config.toml
hidden_size = 256
moe_layers = [1, 2, 3, 4, 5, 6, 7]
router_score = "softmax"
balance_loss = 0.0023
balance_bias = false
init_std_router = 0.0257
lr_router = 0.001
norm = "rmsnorm"
norm_eps = 1e-05
tie_word_embeddings = false
learning_rate = 0.00263
batch_tokens = [16384, 32768, 49152]
max_seq_len = 512
max_steps = 10360
Below are experts of layer 3 (counted from 0) of a mixture-of-experts language model. Rows are named router (the router's row for the expert), down (a neuron's output weights, with its number) and show model dimensions 0-255. Each number is 128 + 24 x the weight over its row's rms, rounded and kept within 0 to 255.
Before each expert's rows: a language model's description of what the expert responds to. This comes from a sample of Wikipedia text that the model never trained on.

# expert 41
Full stops ending narrative sentences, commas after opening time phrases, and connectives like However, While, Although that start clauses.
router [152 148 155 127 145  94 100 119 122 115 126 133 130 112  74 135 124 114 117 130 168  80 163 124 117 119 127 101 143 131 130 152 112 151 123 106 138 111  88 159 124 113 121 152 124 125 123 145 140 111 164 166 119 101 147 134 207 124 142  92 119 173 111 117 122 113  96 130 128 151  95  76  93 120 129 146 185  97 107  96 152 149 149 139 122 108 153 135 105 152 177 155 183 135 156 163 149 117 162 102 114 165  85 105 141 123 130 142 125  63 128  75  89 117 114 122 111 100 177 149 111 112 143 132 136 119 139 153 121 152 110 107 124 123 117 154 167 132 127 139  91 134 102  96 131  97 121 136 148 106  77 118 156 168 117 114 139 111 120 133 175 145 138 143 168 142 142  66 139  91 140 115 131 101 125 163 123 133 144  90 170 142 149 145 125 118 148 129 153 107  99  93 119 122 122 147 128 103 111 157 136  91 149 109 125 131 109 121 160 126 128 129 120 122 127 148 124 146 130 126  92 159 205 143 131 129  97 126 118 125 145 153 118 159 141 128 116 146 116 130 147  90 175 160 138 187  97 159 148 132 131 130 134 123 137  97]
down0 [112  93  93 164 158 135 140 137 104 114 109 125 130 127 132 119 116 129 140  79 130 147 124  60 116 122 138 100 153 142 128 106 139  70 152  76 135 126 126 124 155 130 148 150 121 121 128 130 130 137 129 159 139  93 167 132 141 181 138  96 160 142 108 128 157 127 140 123 104 122 128 132 144 130  97 128 205 164 126 132 129  87 129 137 114 159  98 118 160 157 113 134  68  90 169 162 120 168  96 127 122 163 125 124 118 107 131 140 140 143 147 107 114 153 134 131 122 117 121 119 176 110 128 133 155 130 150 159 114  99 135 101 127 122 126 157  82 128 121 149 137 164 128 146 171 194 155 134  97 122 139 137 122 130 125 173 126 130 123 121 177 139 128  91 107 120 131 129 129  82 128 135 124 119  75 113 139 139  72 126 147 132 170 129 110 105 128 133 141  88 128 114 118 143 130 136 138 135 107 126 149 146 135 138 163 129 133 134 101 170 140 194 128 145 128 106 181 161 122 108 135 106 122  64 138 131 156 137 139  77 150 146 120 149 121  60 128 156 109 129 115 135 128 110 135 180  69 130  96 157 128 172 128 133 131 107]
down1 [105 133 118  54 102 127 127 124 158 103 150 135 115 171 105 140 155 171 123 161 144 163 123 129  50 128 134 122 147 126 132 100 180 133 101 157 130  89 100  81 130 109  86 105  75 148 105 142 129 172 124 178 137 104 170 146 128 158  99 126  67 125 101  80 114 125 128 147 131 127 150 144 149 138 129 120 140  95 116 102 134 116 159 132 130 137 137 131 113 118 129 150 103 139 145 129  84 129 127 155 128 139  99 125 120 148 136 119 121 135  74 127 155 164 116  97 165 142 126 110 108  75 127 129 127 178 122 144 101 145 133 194 140 129 136 141 170 113 153 141 140 140  76 134 163  97 131 106  84 106 140  94 118  97 129 156  99 110  89 128 120 127 116 152 162 140 134 124  67 146 144 116 136 129 128  88  96 133 143 145 117 117 132 102 120 133 133 129 136 104 134 112  88 122 128 126 120 128 156 132 137 134 134 128 134 115 130  96 125 128 132 138 113 130 143 156 128 114 123 107  76  79 111 122 119 126 161 146 197 159 130 167  77 119 108 136  63 146 135 117 106 128 107 161 108 139 129 131 117 148 130 135 135 133 117 162]
down2 [124 147 137 123 144 162 115 141 140  98  66 131 128 131 131 121 109 100 146 139 164 134  86  91 121 173  80 130 124 110  61 122 128 124  96 138 133 115 130 126 125 130 135 148 119 123 124 131 108 210 100 109 206 120 146 103 111 124 128 153 170 134 128  98 151 146 124 163 127 156  93 152  97 131 141 121 127 131 128  57 145  90 104 124 130 130  79 125 125 106 133 130 131 110 139 136  87 137 110  95 105 144 156 124 158 127 126 176 129 127 128 140 112 182 142 129 169 126 127 128 123 155 123 116 154 127 108  92 129 125 119 150 138 123 125  80 135 121 167  68 129 128 130 134 129  92 123 149 128 110 128 166 134 127 128 110  99 123 109 127 195 123 124 159  50 125 125 125 143 141  52  91 121 135 143 134 117 129  89 113 143 119 129 129 110 134 136 128  46 129 144 160 133 122 120 106 109 124 107 141 124 100 130 139 115 128 130 109 146 115 129 130 118 137 123 134 153 180 136 109 150 124 138 138 120 102 157 179 129 126 100 161 148 159 124 128 117 121  90 126  64 117  97 130 148 167 133 124  98 130 128 162 149 144 135 141]
down3 [ 87 214 132 128 124  87 198  69 205 108  56 142 152 133 129 149 130 137 126 135 132 127 160 106 130 128 135 102 128 155 131 120 128 161 125 136 148 108 128 112 127 132 126 135  92 128 126 127  83 129 134 129 121 126 137 127 149 153 131 114 160 132 142 122 150 132 124 101 129 135 123 130 128 115 137 119 112 137 164 125 140 173 113 126 127 116 164 126 130 100 131 140 156 115 142 195 133 127 107 128 104 176 124 137 141 127  90 110 135 121 127 100 127 127 134  59 132  54 205 100 122  52 167 153 140 132 133 130 122 180  99 131 125 108 135 129 126 155 125 144  98 133 127 126 106 119 122 132 127 179 135 140 121 135 166 160  86 142 151 128 139 113 131 135 113 155 135 141 145 185 141 139 129 157 124 128 131 132 109 182 163 137 144 129 150 137 137 123 137 149 127 109  81  78 131 119 108 125 135 128 121 150  73 117 146 131 101 127 168 151 154 143 128 127 101 125 128 161 175 162 116 161 116 139 147 128 167 125 160 128 126 128 130 106 160 118 141 127 123 142 166 136 165 132 140  91 115 163 113 127 110 128 108 134 112 124]
down4 [152 147 142 143 119 119  98 187 194  94 122 149 111 121 136 143  83 169 129 130 145 134 124 122 123 129  87 149 197 137 139 116 129 148 127  67 132  95 149 146 136 198 100 147 130 128 145 127 124 139  94 146 118 129 117 178 125  93 112 124  92 149 128 115 112 124 129 152 129  98 126 133 139 117 127 152  98 130 132 129 128 118 118 137 175 102 154 140 159 167  83 178 119 120 178 137 137 127 105 112 124 112  81  99 133 197 173 142 165 126 128 126 124 198 130 155 137 129 132 121 138 126  96  73 135 106 115 142 154 117 140 130 143 127 129 114  93 119  98 125 118 126 122 108 119 147 132 131  57 110 130 135 126 119  88 119 140 106  67 128 117  99 114 121  98 152 130 124  87 128 132 123  92 128  63 125  99 110 153 157 140 129 172  63 177 100 125 128 127  58 123 126 134 116 150 129 146 127 138 110 129 153 129 131 153 109 132 136 131 131 130 137 124 126 133 115 144 121 128  97 163 143 143  95 136 160 129 161 130 128 108 126 149 129 133 130 135 113 128 134 102 138 147 129  98 168 117 118 123 125 109 137 139 123 194 121]
down5 [145 111 150 126 119 142 119 140 117 129  70 129 124 101 119 124 124 127 132 148 128 121  72 154 131 147 126 208 100 139 132  80 142 166 137 117  85 120 119 104 104 119 117 136 113 137  61 126 100 132  82 120 121 131 131 128 123 172 127  94 143 127 104 134 150 159 121 128 128 126 108 147 126 129 140 140 125 123 101  92 120  95 123 115 101 158 138 128 124  91 129 155  95 162 123  64 127 142 140  72 201 128 128 132 135 129 122 137 133 147 152 167 136 112 126 102 105 125 125 135 128 157  52 124 124 145 180 119 151 117  92  85 137 133 161  99 111 105 136 144 151 128  82 143 134 128 131 128 172 129 139  89  98 108  92 141 104 158  98 115 125 128 160 137 148 119 132 213 189 153 131  73 108 126 111 127 160 150 154 145 118  77 116 126 126 120 111 115 133 139 126 110 161 136  94 157 134 136 124 151 116 112 121 128 132 132 134 145 119 124  79 143 126 134 147 136 128  87 132 143 128 145 136 127 128 106 120 130 148 126  90 122 166 134 151  87 136  83 128  87 141 152  62 136 136 148 169 100 128 129 127 142 111 150 128 127]
down6 [129 141 168 131  94 115 126 125 132 129 126 168 151 138 128 131 118  92  97 129 120 146 118 142 125 157 108  93 119 135 151 126 130 131 122 174 133  94 136 117  63 120 127 119 154 131 130 135 131 134 168 154 104 144 167 137 107 113 128 125 126 156 102  88  89 177 125 112 135 124 122 137 122 138 129 126 145 108 137 139 116 153 129 111 125 138 128 143 141 171 131  92 115 144 134 150 128  83 135 108 110 132 127 167 127 111 125 108 137 151 141 197 183 138 125 175 131 108  98 117 165 125 103  95 167 165 129 130 147 128 129 149 131 115 133 133 163 149 170 112 135 128 148 150 131 166 127 150 120 130 221 181 119 121 120 130 120 156 165 128 130 125 136 147 102 137 135  75  66 144 128 151 129 149 128 120 141 143  97 111 121 136 121 132 129 129 140 126 127 135 167 137  97 171 125 126 124 103 152 163 145 183 145 129  84 193 149 166 137 132 102 124 172 185  72 105 154 176 129 116 133  60 107  93 127 115 115  99 114 121 115 117 127 137  98  54 127 128  99 129  83 135 123 161 113 128 139 128 128 123 136 130 130 130 126  86]
down7 [146 158  68  99 156 153 141 160 118 192 137 157 127  75 145 127 170 102 122 130 127 148 100 134 128 127 150 124 132 125 143  94 110 166 128 155 149 134 101  32 128  81 120 129 188 126 138 157 120 139 164 150 123 130 128 142 134 137 121 152 137 100 115 162 127 112 140 107 137 118 153  97  94 140 161 133 112 145 155 150 160 179 200 124 140  94  89 122 115 111 129 127 126 126  96 144 125 111 141 172 119 148  91 108 128 119  87 145 117 121 105 134 174 123 161 125 142 166 139 128 129 131  76  79  87 146 136 124 127 133 134 126 133 117 122  64 127 128 134 139 143 132 140 158 127 122 151 118 132 153 108 123 125 143 119 129 124 119 159 161 112 127 134  64 155 166  69 119 118 181 128 121 126 127 130 132 111 127 105 129 128 115  91 114 129  95 115 162 139 115 129 134 125 115 120 204  92 118 133  94 116 125 125 117 165 110 132 125 119 118 172 136 120 126 136 151 138 126 132 126 126 170  97 139 112 137 108 127 110 128 137 119 154 133 128 166 154 180 133 112 143 138 138 144 113 105 144 200 124  85 130 129 134 130 131 134]

# expert 60
Paragraph breaks before headings and the words opening sections or infobox fields, e.g. Personal, Career, Early, Spouse, In.
router [134 125 157  72 138 101 105  95 136  94 110  96  92 117 109 115  89 117 124 157 123 136 161 155 102 129 144 124 163 144 107 146  75 159 136  92 179 139 116 148 102 124 134 141  97 154 148 116 134 143 142 131 113 127 112 141 164 127 123 126 148 142  95  89 114 109 145 126 131 140 107 112 137 136 118 113 133 137 110 121 132 120 142 139 149 125 130 158 103 103 161 106 146 138 137 159 137 145 125 122 102 166 122  90 163 135 130  95 125  91 143  90  46 126 110 126 134 116 146 106 170 170 146 143 120 124 135 123 107 144 125 101 109 135 104 127 119 157 149 151  74 142 109 102 106 103 151 129  97 153  89 156 140  80 120 143 163 128 144  94 182 148 157 124 125 117 147 101 131  98 110 139 143 119 159 129  96 101 123 126 143 137 121 148 156 100 124 132 128 112 104  93 161 159 156 106  93  75 111 155  93 103 110 147  84 128 111 112 141 144 152 152 121 116 154 163 145 169  96 197 100 192 181 141 150 135 158  89 134 145 134 142  80 145 128 145 132 131 106 133 118  91 174 105 169 120 127 154 129 113 113 144 125 132 163 124]
down0 [139 165 115 145 151 122 202 128 169 127  47 163 131 132 134 137 140 132 153 130 121  74 148 104 112 156 132 134 128 166 113 104 120 129 129 155 157 150  82 154 139  70 154 117 127 125 135 134 141 151 115 128  93 130 128 156 121 106 158 155 128 131 138  96 135 124 131 126 127 127 142 128 129 100  88 114 199 129 134 127 158 180 160 155  81 130  69 119 126 132 125 124 125 103 129 173 126 126 138 123 126 137 178 121 137  82 126 166 133 145 151 129 128 127 130 134 158 159 133 131 128 131 135 144 123 134 105 121 177 141 128 128 128  76 128 128 137 132 136 166 154 149 145 140 117 136 141 175 141 145 135 118 131 128 134 148 144 128 118 137 118 126 143 138 129  87 127 127 127 131 128 152 177 128 127 115 128 139  76  80 145 119  54 147 111 128 160 139 136 139 115  71 125 152 126 113 123 124 132 122 119 129 128 136 144 128 127 133 116 126  90 133 179 134 125 123 104 111 135 215 173 124 128 174 143 110 117 173 136 124 130 159 113 129 184 153 105 132 129 144  66 132 180 120 139 128 175 119 146 128 146 107 185 131 134 113]
down1 [129 188 152 176 163 121 132 128 127 127 129 133 128 105 119 123  93 105 115 112 171  81 120 128 128 120 134 127 131  98 113 137 137 159 125 105 122  94 153  93 160  42 104 159 130 153 128 122 129 107 178 130 121  92  89 137 139 136 154 110 121 123 134  94 143 121 131 111 129 183 153 104 117 149 144  94 115  62 130 145 113 156 122  86 135 151 154 187 127 162 116 128 126 134  86 104 127 100 128 156 111 143 134 131 128 100 123 120 138  91 130  79 124 112 130 128 158 145 108  97 149 142 134 108 153 143  98 166 110  75 148 135 149 129 138 107 119 100 143 132 117 129 132 126  90 157 136 128 125 137 161 151 157 142 100 141 155 157 116 126 149 125  54 110 148 116 129 119 114 140 126 133 114 153 133 138 123 136 133 152 158 135 163 143 144 113 136 185 134 140 128 106  87 130  75 103 131 117  88 137 110 108 117 160  85 136 127 119 124 129 152 142 104 101 117 112 122 122 168 116  87 123  81 126  74 123 128 115  90 175 113 159 127 109  55  95 127 129 110  82 121 133 128 128 128 133 144 126 129 152 125 141 191 145 144 134]
down2 [145  80 124 103 107 190 106 119 122 123 128 129 128 136 157 115 133 137 113 132 115 123 114 133 104 131 176 140 143 126 161 106 129 161 131 151 137  92 132 171 128 137 115 136 129 174 153 118 132 141  62 125 129 139 134 147 189 109 134 100 131 104 125 135 115 117  91 147 130 130 187 105 125 133 127  84 106 133 137 124 133 127 105 128 100 114  98 130 163 132 128  89  75 125 125 130 119 121 136  90 121 122 188  88 128 134 137 124  98 122 113 160 142 130  62 135 145 136 153 140 131 116 108  93 112 131 144  95 145 131 159 162 161 137  83 122 126  70 117 103 130 163 135 132 120 124 150 164 128 130 124 122 115 111 167 127 133 104 126 128 106 126 108 123 138 144 125 125 126 126 151  96 132 127 186 121 184 108  59 127 123 132 132 117 185 131 119 118 168 116 128 129 128 142 127 121 137 113 176 125 129 127 135 142 101 113 125  97  80 100 138 164 141 147 173 104 141  89 103 104 193 122  58 134 125 110  91 133 130 127  77 138  67 129 161 156 142 110 129 140 165 168 164 113 128 140 143 107  90 111 103 128 140 128 137 148]
down3 [ 71 146 157  37 141 178 107 150 148 144 136 116 129 162 141 165  65 116 124 127 112 103 137 113  51 176 153 126 139 116 121 126 160 146 104 140 122 122 140 131 119 168 141 128 129 180 114 135 126 126 131  99 130 106 113 125 134 128 121 122 139 125 153 116 156 167  92  96 124 147 172 128 123 144 124 108  90 162 161 137 144 100 134 122 126 127 116 128 123  50 178 149 127 153 139 133  97 126 129 133 130 144 121 139 141 108 131 127 100 129  98 132 104 127 125 110 129 127 146 116  80 131 157 155 126 128  72 121 121 146  99 162  93  77 131 122 129  83 114 155 139 121 121 120 133 164 124  86 135 164 135 148 116 127 158  86 171 130 120  82 144 129 121 109 121 128 133 158 139 128 102 115 169 151 114 144 126  99 117  99 107 141 129 124 125 104 115 152  83 139 143 104 145 124 155  94 124 121  88  82 142 119 132  79 130 127 106 130 133 134 140 126 122 109 146 145 130 132 101 134 161 112 128 143 140 145 211  87 102 153 138 129 108 159 124 147 130 147 141 135 101 131 111 130 109 155  80 154 140  65 127 126 114 136 129 101]
down4 [108 133 127 131 106 122 140 102 168 136 109 196 130 125 136 130 152 127 108 137 129 104 161 153 150 163 125 123 116  95 161 144  70 124 186 147 140 179 125 122 151 151 151 144 109 121 104 178 106 124 128 150 129 138 111 139 127  84  99 131  99 172 144 159 165  55 128 121 130 110 162 153 121 136 155 137 124 112 125 136  94 127  79 124 123 101  98 121 126 149 130 136 113 103 120 130 155 135 161 122 151  98 134 126 129 121 127 126 107 135 130 126 128 128 122 124 117 127 122 124 127  86 120 128 125 145 110 129 123  85 184 129 146 126 129  37 124 114  76 126 187 121 121 114 124 167 124 127 120 128 118 113 168 134 137 128  75 128  85 155 134 145 123 129 123 111 128 112 152 127 111 147 121 151 107  77 146 112 107 203 148  84 173 124 125 111 134 131 117 102 155 130 123 133 134 158 150 126 156 136 153 128  51 142 157 118 127 176 107 123 152 151 147 175 165 151 155 124 115 132 129 120 117 128 131 127  73 156 113 102  94 120 103  93 129 150 150 171 134 119 116 105 131 116 118 119 156 128 126 109 140 132 145 142  73 157]
down5 [123 159 131 126  87  58 127 132 127 136 138  91 124 100 107 131 147 102 137 133 126 129 159  90 162 125 139 128 142 113 134 131 130 100 137 188 135 126 174 117 130 118 123 128 124  11 121 130 136 127 117 143 133 129  99  99 133 133 120  71 124 111 118  62 138 122  88 131 145 120 118 133 125 131 130 161 132 126 145 126 121 113 150 135 125 195 170 144 179 100 129 130 126 117 136 160 102  96 130  76 160  68 134 131  68 111 132 119 128 152 120 125 152 139 112 114 142 170 160 128 123 186 122 130 130 143 124 123 148 120 131 121 162 159 114 127 122 129 123 124 104 133  91 127 197 128 121 132 124  77 126 115 167  92 124 110 122  93  85 142 126 127 146 138  86 111 127 133 110  97 100 125 130 125 123 122 148 133 140 166 147  82 127 144 127 147 109 146 135 124 133  96 136 128 139 110  93 147 185 103 124 128 113 140 129 117 131 123 134  88 132 169 129 136 109 133 146 131 144 146 138 121 144 155 128 112 115  90 132 123 116 108 115 132 108 117 129 127 231 115  94 126 137  89 134 119 128 132 168 135 111 149 118 134 111  93]
down6 [139 128 128 123 102 141 152 156 143 146 122 142 149 130 147 136 106 134 181 190 152 134 130  51 106 111 218 124 135 125 104 156 124 157 131 130 118 136 137 133 100 136 134 130 126 105 130 146 130 168 126 138  86 126 110 102  84 137 134 171 138 129 112  45 142 127 126 134 133 141 136 107 138 130 112 146 125  97 142 168 104 129 132 137 132 135 103 124 105  90 100  85 151 106 138 170  88  57 146 152 101 158 100 128 129 131 131 129 129 133 124 136  93 130 127 153 125 148 130 135 179 129 127 179  98 122 108 123 130 157  96 118 110 172 118 128 142 122 126 142 132 126 128 129 128 134 118 157  84 129 132 110 126 142 131 125 161 150 134 103 109  98 112 123 129 129 131 131 141 120 140 132 176 122 140 141 127 124 112 103 162 146 142 219 107 123 137 193 147 124 130 139 145 127 133 127 132 156 121  74 130 128 134 114 123 100 124 156 141 126 182  80 112 117 184 137 120 180 113 148 119  93 130 149 162 133 155  72 170 157 160 132 140 136 139 122 139 166 128 134 100 127 136 181 133 100 119 140 161 132 112 133 149 126 127 122]
down7 [132 167 174 139 126 130 124 115  83 158 155 107 117 129 122 151 126 153 130 121 179 145  61 122 136 117 126  75 187 130 103 133 153  87 126  88 137 130 119  64 111 136 133 140 139 189 138 136 126  91  70 124 133 162 131 112 129 137 136 121 120 121 118 143 105 126 111 138 111  91 116  95 145 128 130 126 136 127 109 128  83 114 129 114 114 127 164 125 136 142 155 119 152 156 109 125 116 142 152 140 131 106 131 135 151  94 125 129 122 162 122  67 167 138 125 157 117 164 149  91 153 100 125 103 130 116 120 123 115 133 157 126 149 139 180 127 102 126 128 128 150 129 128 136  75 118 123 109  87 115 103 140 148 131 146 112 129  88 131 144 128 118 148 127 122 110 150 125 127 120 137 142 133 125 132 169 190 154 116 104 134 131 176 114  73 126 125 214 140 163 112 168 109 136 121 125 128 118 115 122  69 135 121 120 142 119 132 123 114 152 135 167 133 126  87 163 126 130 148 129 125 147 123 129 123 138 117 123  35 134 188 103 130 128  90 145 135 160  99 131 135 152 122  94 129 186 132 186 126 128 129 149 148 119 141 130]

# expert 47
Full stops, question marks and closing quotes ending sentences, plus paragraph breaks after headings, as in Ponzi scheme. or abilities.
router [130 156 160 117 151 128  80  84  95 124 112 145 112 108  76 151 123  92 135 123 149  63 153 148 114 146 143  89 149 144 149 136 127 128 120 114 144 102 118 157 129 100 131 134 143 129  94 144 153 135 160 168 131 115 118 130 170 123 152 131 124 160 109 110 143 121 109 132 150 120 114 122 101 143 147  95 182  76 120 120 146 126 132 113  88 106 154 126 108 147 159 163 136 143 159 120 148 121 163 141 101 161 101 127 136  98 174 156 139 106 138  99  97 151 125 131 139  80 172 140 131 117 137 141 142 132 158 167  62 146 135 101 101 139 120 159 138 133 166 165  92 147 106 107 111 131 124 126 135 114 136 150 110 154 126 135 154 103  93 149 191 152 168 128 144 158 155  75 111  91 119 116 113  84 143 159 123 125 143 101 156 134 167 124 132  90 125 140 117 131 114 127 106 116 140 169 132 121 129 173 130  85 154 110 131 119 115 133 162 103 180 151 127 132 151 140  76 146 114 133 101 145 192 128 128 123 125 118 121 135 161 160 123 184 165 119 121 135 112 111 123  96 149 125 162 174 124 125 137 129 137 101 108 148 156 122]
down0 [118 157 131 158 112 123 111 132 124 138  56 134 135 105 144 132 127 100 123  93 117 111 168 134 100 120 120 117 119 120 158 142 124 113 129 130 112 147 128 154 116  28 132 182  80 113 129  99 160 135 158 145 116 154 145 133 200 150 128 145 127 113 161 105  78 120 147 128 130 100  99 131 126 112 153 184 108 107 158 124 167 153 158 127  95 117 150 131 149 131 126 125 103 121  93 150 128  71 107 134 129 132 116 128 117 150 114  69 125 164 124 150 147 116 151 149 110  83 125 139 163 109 137 121 108 128 127 176 132 148  99 109 195 132 162 178 123 127 143 116 124 131 156  86 169 131 123 167 126 130 139 121 122  93 105 128  96 125 181 119 109 154 113 129 127 122  89 116 124 124 134 124 128 121 106 124 103 108 123 170 117 173 118 123 135 140 121  85  84 131 135 197 145 159 128 124  93 116 124 164 128 141 139 122 139 120 134 133 143 120 124 148 133 135 128 111 141 142 133  96 138 135 144 116 111 127 130 145 153  58 126 123 206 139 143 127 112 126 133 125 113 130  70 127 153 132 129 124 135 129  79 126 151 120 112 127]
down1 [128  57  87 138 129 187 175 133 115 181 121 117 130  99 142 129 160 126 126 127 137 125 170 132 104 128 163 103 137 160 147 108 129 232 135 131 143 128 141 150 131 154 244 136 127 159 142 128 129 123 128 137 105 140 102 116 134 159 128 126 112 112 119 110 127 128 134 124 150 140 126 124 109 118 113  94 139 102 141 179 128 137 124 119 144 169 128 120 152 173 156 101 144 139 150 125 140 150 135 148 126 140 129 136 114 129  76 129 141 113 122  62 126 116 155 132 132 127 126 126  60 126 111 128 136 124 127 132 131 153 144 107 127 106 116 130 112 156 123 100 154 128 132  89 140 141 134 132 144 139 127 130  99 124 134 121 168 127  74 124 128 153 177  83 128 123 171 123 148 128 130 109 111 111 126 108 134 122 112 124 142 125 130 135 131 133 168 148 143 166 127 119  83 137 137 139  95 118 129 125 130 163 128 127 129 108 133 123 145 132 125 169 130  95 127 131 160 122 152 121  66 157 116 193  81  96 125 130 138 158 127 164  97 143 140 174 158 138  95 126  71 110 135 127 120 137  97 114 121 125 161 104 165 127  94 142]
down2 [121 128 134 130 113 138  89 113 112  97  67  49 111 179 114 123 131 167 129 169 134 140 110  69 134 145 139 145 110 196 129 127 119 101 126 129 123 129 129  84  95 101 113 160 127 118  81 132 172 154 165 132 129 124 125  92 135 103 124  94 135 123 174 130 144 149 134 131 104 142 129 132 131  95 127 132 127 136 139 127 116 127 118 128 100 131 134 181 128 113 117 114  73 134 123 120  96 113 132 128 140 125 142  96 178  71 119 139  98 138 138 127 130 135 127 144 155  97 101 131 131 160 120 121 126 139 132 184 126 134 127  92  71 128 127  42  85 131 139 129 129 101 128 181 160 116 126 123  72 127 189 167 121 145 140 127 137 101 141 129 161 129 128 125  88 131 129 128 126 170 142 131 128 127 127 144 121  87 130 134 131 121 130 128 133 125 126 129  87 164 131 127 123 166 121 126  97  81 135  94 118 127 138 164 106 176  74 123 101 122 138 134 107 128 108 117 178 128 120  78 157 109 126 124 134 128 190 115 152 139 129 129 145 120 142 138 109 144 147 132 136 112  96 152 126  96 136 148 117 136  89 161 108 110 143 119]
down3 [163 147 138 127 133  59  48 135  96 131 136 137 128  77 134  98 113 136 116 112 115  95 127 125 166 121 125 102 115 137 123 170 126 133 124 105 119 130 114 107 103 130 118 125 129 103 145 149 136 134 144 123 121 146 127  59 121 145  89 121 115 127 131 140  87 134  95 161 111 130 124 128 123 129 130 131  75 123  36 127  56 116 131 105 132 135 127 126 112 156 116 128 146 117 132  82  88 127 132  42 120 147 135 127 127 150 127 117 127 129 138 166 130 168 134 118 126 132 127 116 119 120 124 130  96 133 121 180 137 134  96 103 116  88 120 134 132 124 151 139  61 136 131 154 128  98 132 128 156 122 127 128 131 115 124 133 134 132 159 138 126 128 129  95 129 170 135 116 167 139 117 128 144 122 122 136 123 132 127  73  85 148 139 129 103 119 118 111  85 139 131 116  94 121 109  83 109 123 128 180 127 130 218 113 129 129 128 146 106  75 107 134 118 116 127 157 107 102 124 138  99 124 132 120 168 147 128  49 131 121 132 170 116 133 142 135 112 127 122 148 117 129 132  96 130 151 147 165 141 113 130  80 120 133  75 152]
down4 [109 102 147  97 127 124 154 131 135 131  88 111 170 130 137 130 124 101 122 148  67 131 111 121 129 156  74 119  82 113 129 135  85 134  89 115 112 159 132 119 139 127 126 132 117 154 126 113 132 131 129 114 125 113  95 112 152 131 168 166 130  76 171 143 120 110 113 130 132 125 130 230 108 126 113 179 144 115  88 129 143 138 129 138 117 100 113 144 130 104 124  68 115 137 100 133 138 110 130 144 143 135 100 137 132  94 123 118 129 150 151 128 107 103 115 112 138 138 175 132 167 139  97 105 114 169  91 132  91 131 129  83 117 101 125 118 121 151 141 139 123 144 119 196 125 110  98 114 152 159 101 107 118 137 127 123 114 128 110 110 138 126 147 110 117 128 129 131 128 179 115 159 127 130 192 175 160 131 170 117 101 131 131 129 165 128 146 130  61 135 128 146 102 117 122 129 125  71 121 159 136 118 125 138 137 119 153 104 128  46 144 112 149 125 116 175 132 135 124 179 130 138 152 137 149 133 140 162 125 145 108 129 137 113 118 128 142 133 131 177 135 134 133 145 171  67 135 128 140  98 128 124  83 133 163  75]
down5 [108 131 122 126 154 128 136 154 107 139 127 108 138 178 118 101 130 124 130 130 123 104 152 134 125 238 130 140 127 143 102 130 108 130 101 129 102  48 139 104 118 144 158  81 139 133 171 146 184 128 124 126 128 122 127 144 125 132 137 139 126 127 127 123 125 128 120 152 100 127 136  97 144 122 133 123 177 120 114 126 109 113  98 157 153 114 133 131 188 108  62 118 113  92 170 102 126 146 140 122  99 130 187 135 104 120 128 123 141 112 210 110 112 125 128 143  89 122 141 146 129 165  99 129 128 150 127  90 109 128 117 139 140 112 128 129 132 139 126  99 119 132 107 133 124 132 129 157 117 187  78 190 179 178 132 109 126 112 126 142 141 129 123 110 141 124 126 120  94 119 118 134 125 126 124 203 137 180 117  74 128 129 103 110 121 128 130 172 117 124 129 127 147 142 131  93 131 126 143 173 124  78 171 146 126 151 128 107 108 123 129 116 153 146 134 121 123 127 134 112 125 143 129 122  79 102 123  55 131 135 133 106 108 136  84 133 133 128 128 111 113 125 129 167 127 190 130 110 122 125 128 116 140  88 127 141]
down6 [105  82 133 149 118 149 119 127 104 126 135 112 124 130 118 138  93 153 164 152 153 109 136 128 126  75 126 150 145  79 108 142 130 129 129 121  80 152 123 120 130 113 114 107 152  94 166 111 114 121 120 162 149 113  72 153 150 106 116 132 114 131 147 172 216 111 104 128 135 112 173 139 134 183 158 157 112 127 127 100 124 113 119  73 134 158 125 103 128 124 120 128 156 157 103  99 125 128 128 129  41 125 138 128 173 139 127 119 124 139 138 151  94 127 119 127 135 115  91 130 153 158 123 123 120 114  78 127 125 114 187 176 202 105 136 118 131 120  91 127 121 124 135 102 128  72  62 133 149 105 105  81 133 184 123 115 137 179 122 152 130 126 123 156 138 131 143 127  88  90 139 130 156  95 138 141 124 161 130 166  77 125 143 112  76 123 107 128 122 118 120 122 157 104 127 141 136 137 125 127 107  77 122 115 123 131 112 130 118 126 127 129  91 138 126  83 108 124 122 130 136 152 133 153  70 120  93  96 132 153 107 124 135 136 134 114 133 128 134 114 130 126 127 119 137 113 136 115 169 160 144 122 161  97 130 110]
down7 [172 119 149 156 128 121 139 122 171 189 132 117  52 112 130 167 138 140  99 170 229 151 125  90 123 132 130 128 139 122 141 107 204 139 165 132 141 150 146  81 128 132 146 164 138 133 148 117 129 128  74 130 137 114  96 139 165 145 143  71 128 134 103 132 171 105 115 121 118  95 109 117 133 163 156 161 134 133 127 127  97  96 104 129 117  81 129 117 142 131 142 115  92 121 133 123 166 156  54  82 151 121 156 137 123 141 125  86 159 133 137 121 135 129  94 130 127 119 125  50  98 130 107 130  85  86 166 126 143 130 131 112 111 159 128 145 121 121 136  99 123 148 134 108 132 140 112 104 142 118 121  89 133 150 132 120 127 141 151 142 122 126 126 161 151 138 130 135 131 130 134 118 113 132 117 122 121 138 113 129 103 128 128 123 130 116 106 125 128 104  66 115 130 119 211 142 134 127 140 128 132  87 131 131 108 126 127 131 112 138  96 169 159 123 126 147 129  78 154 128 124 132 122 134 123 128 130 210 127 121 108 133 155 148 129 134  99 130 133 108 164 164 105 135  97 113 127 121 132 144 109 146 127 126 128 109]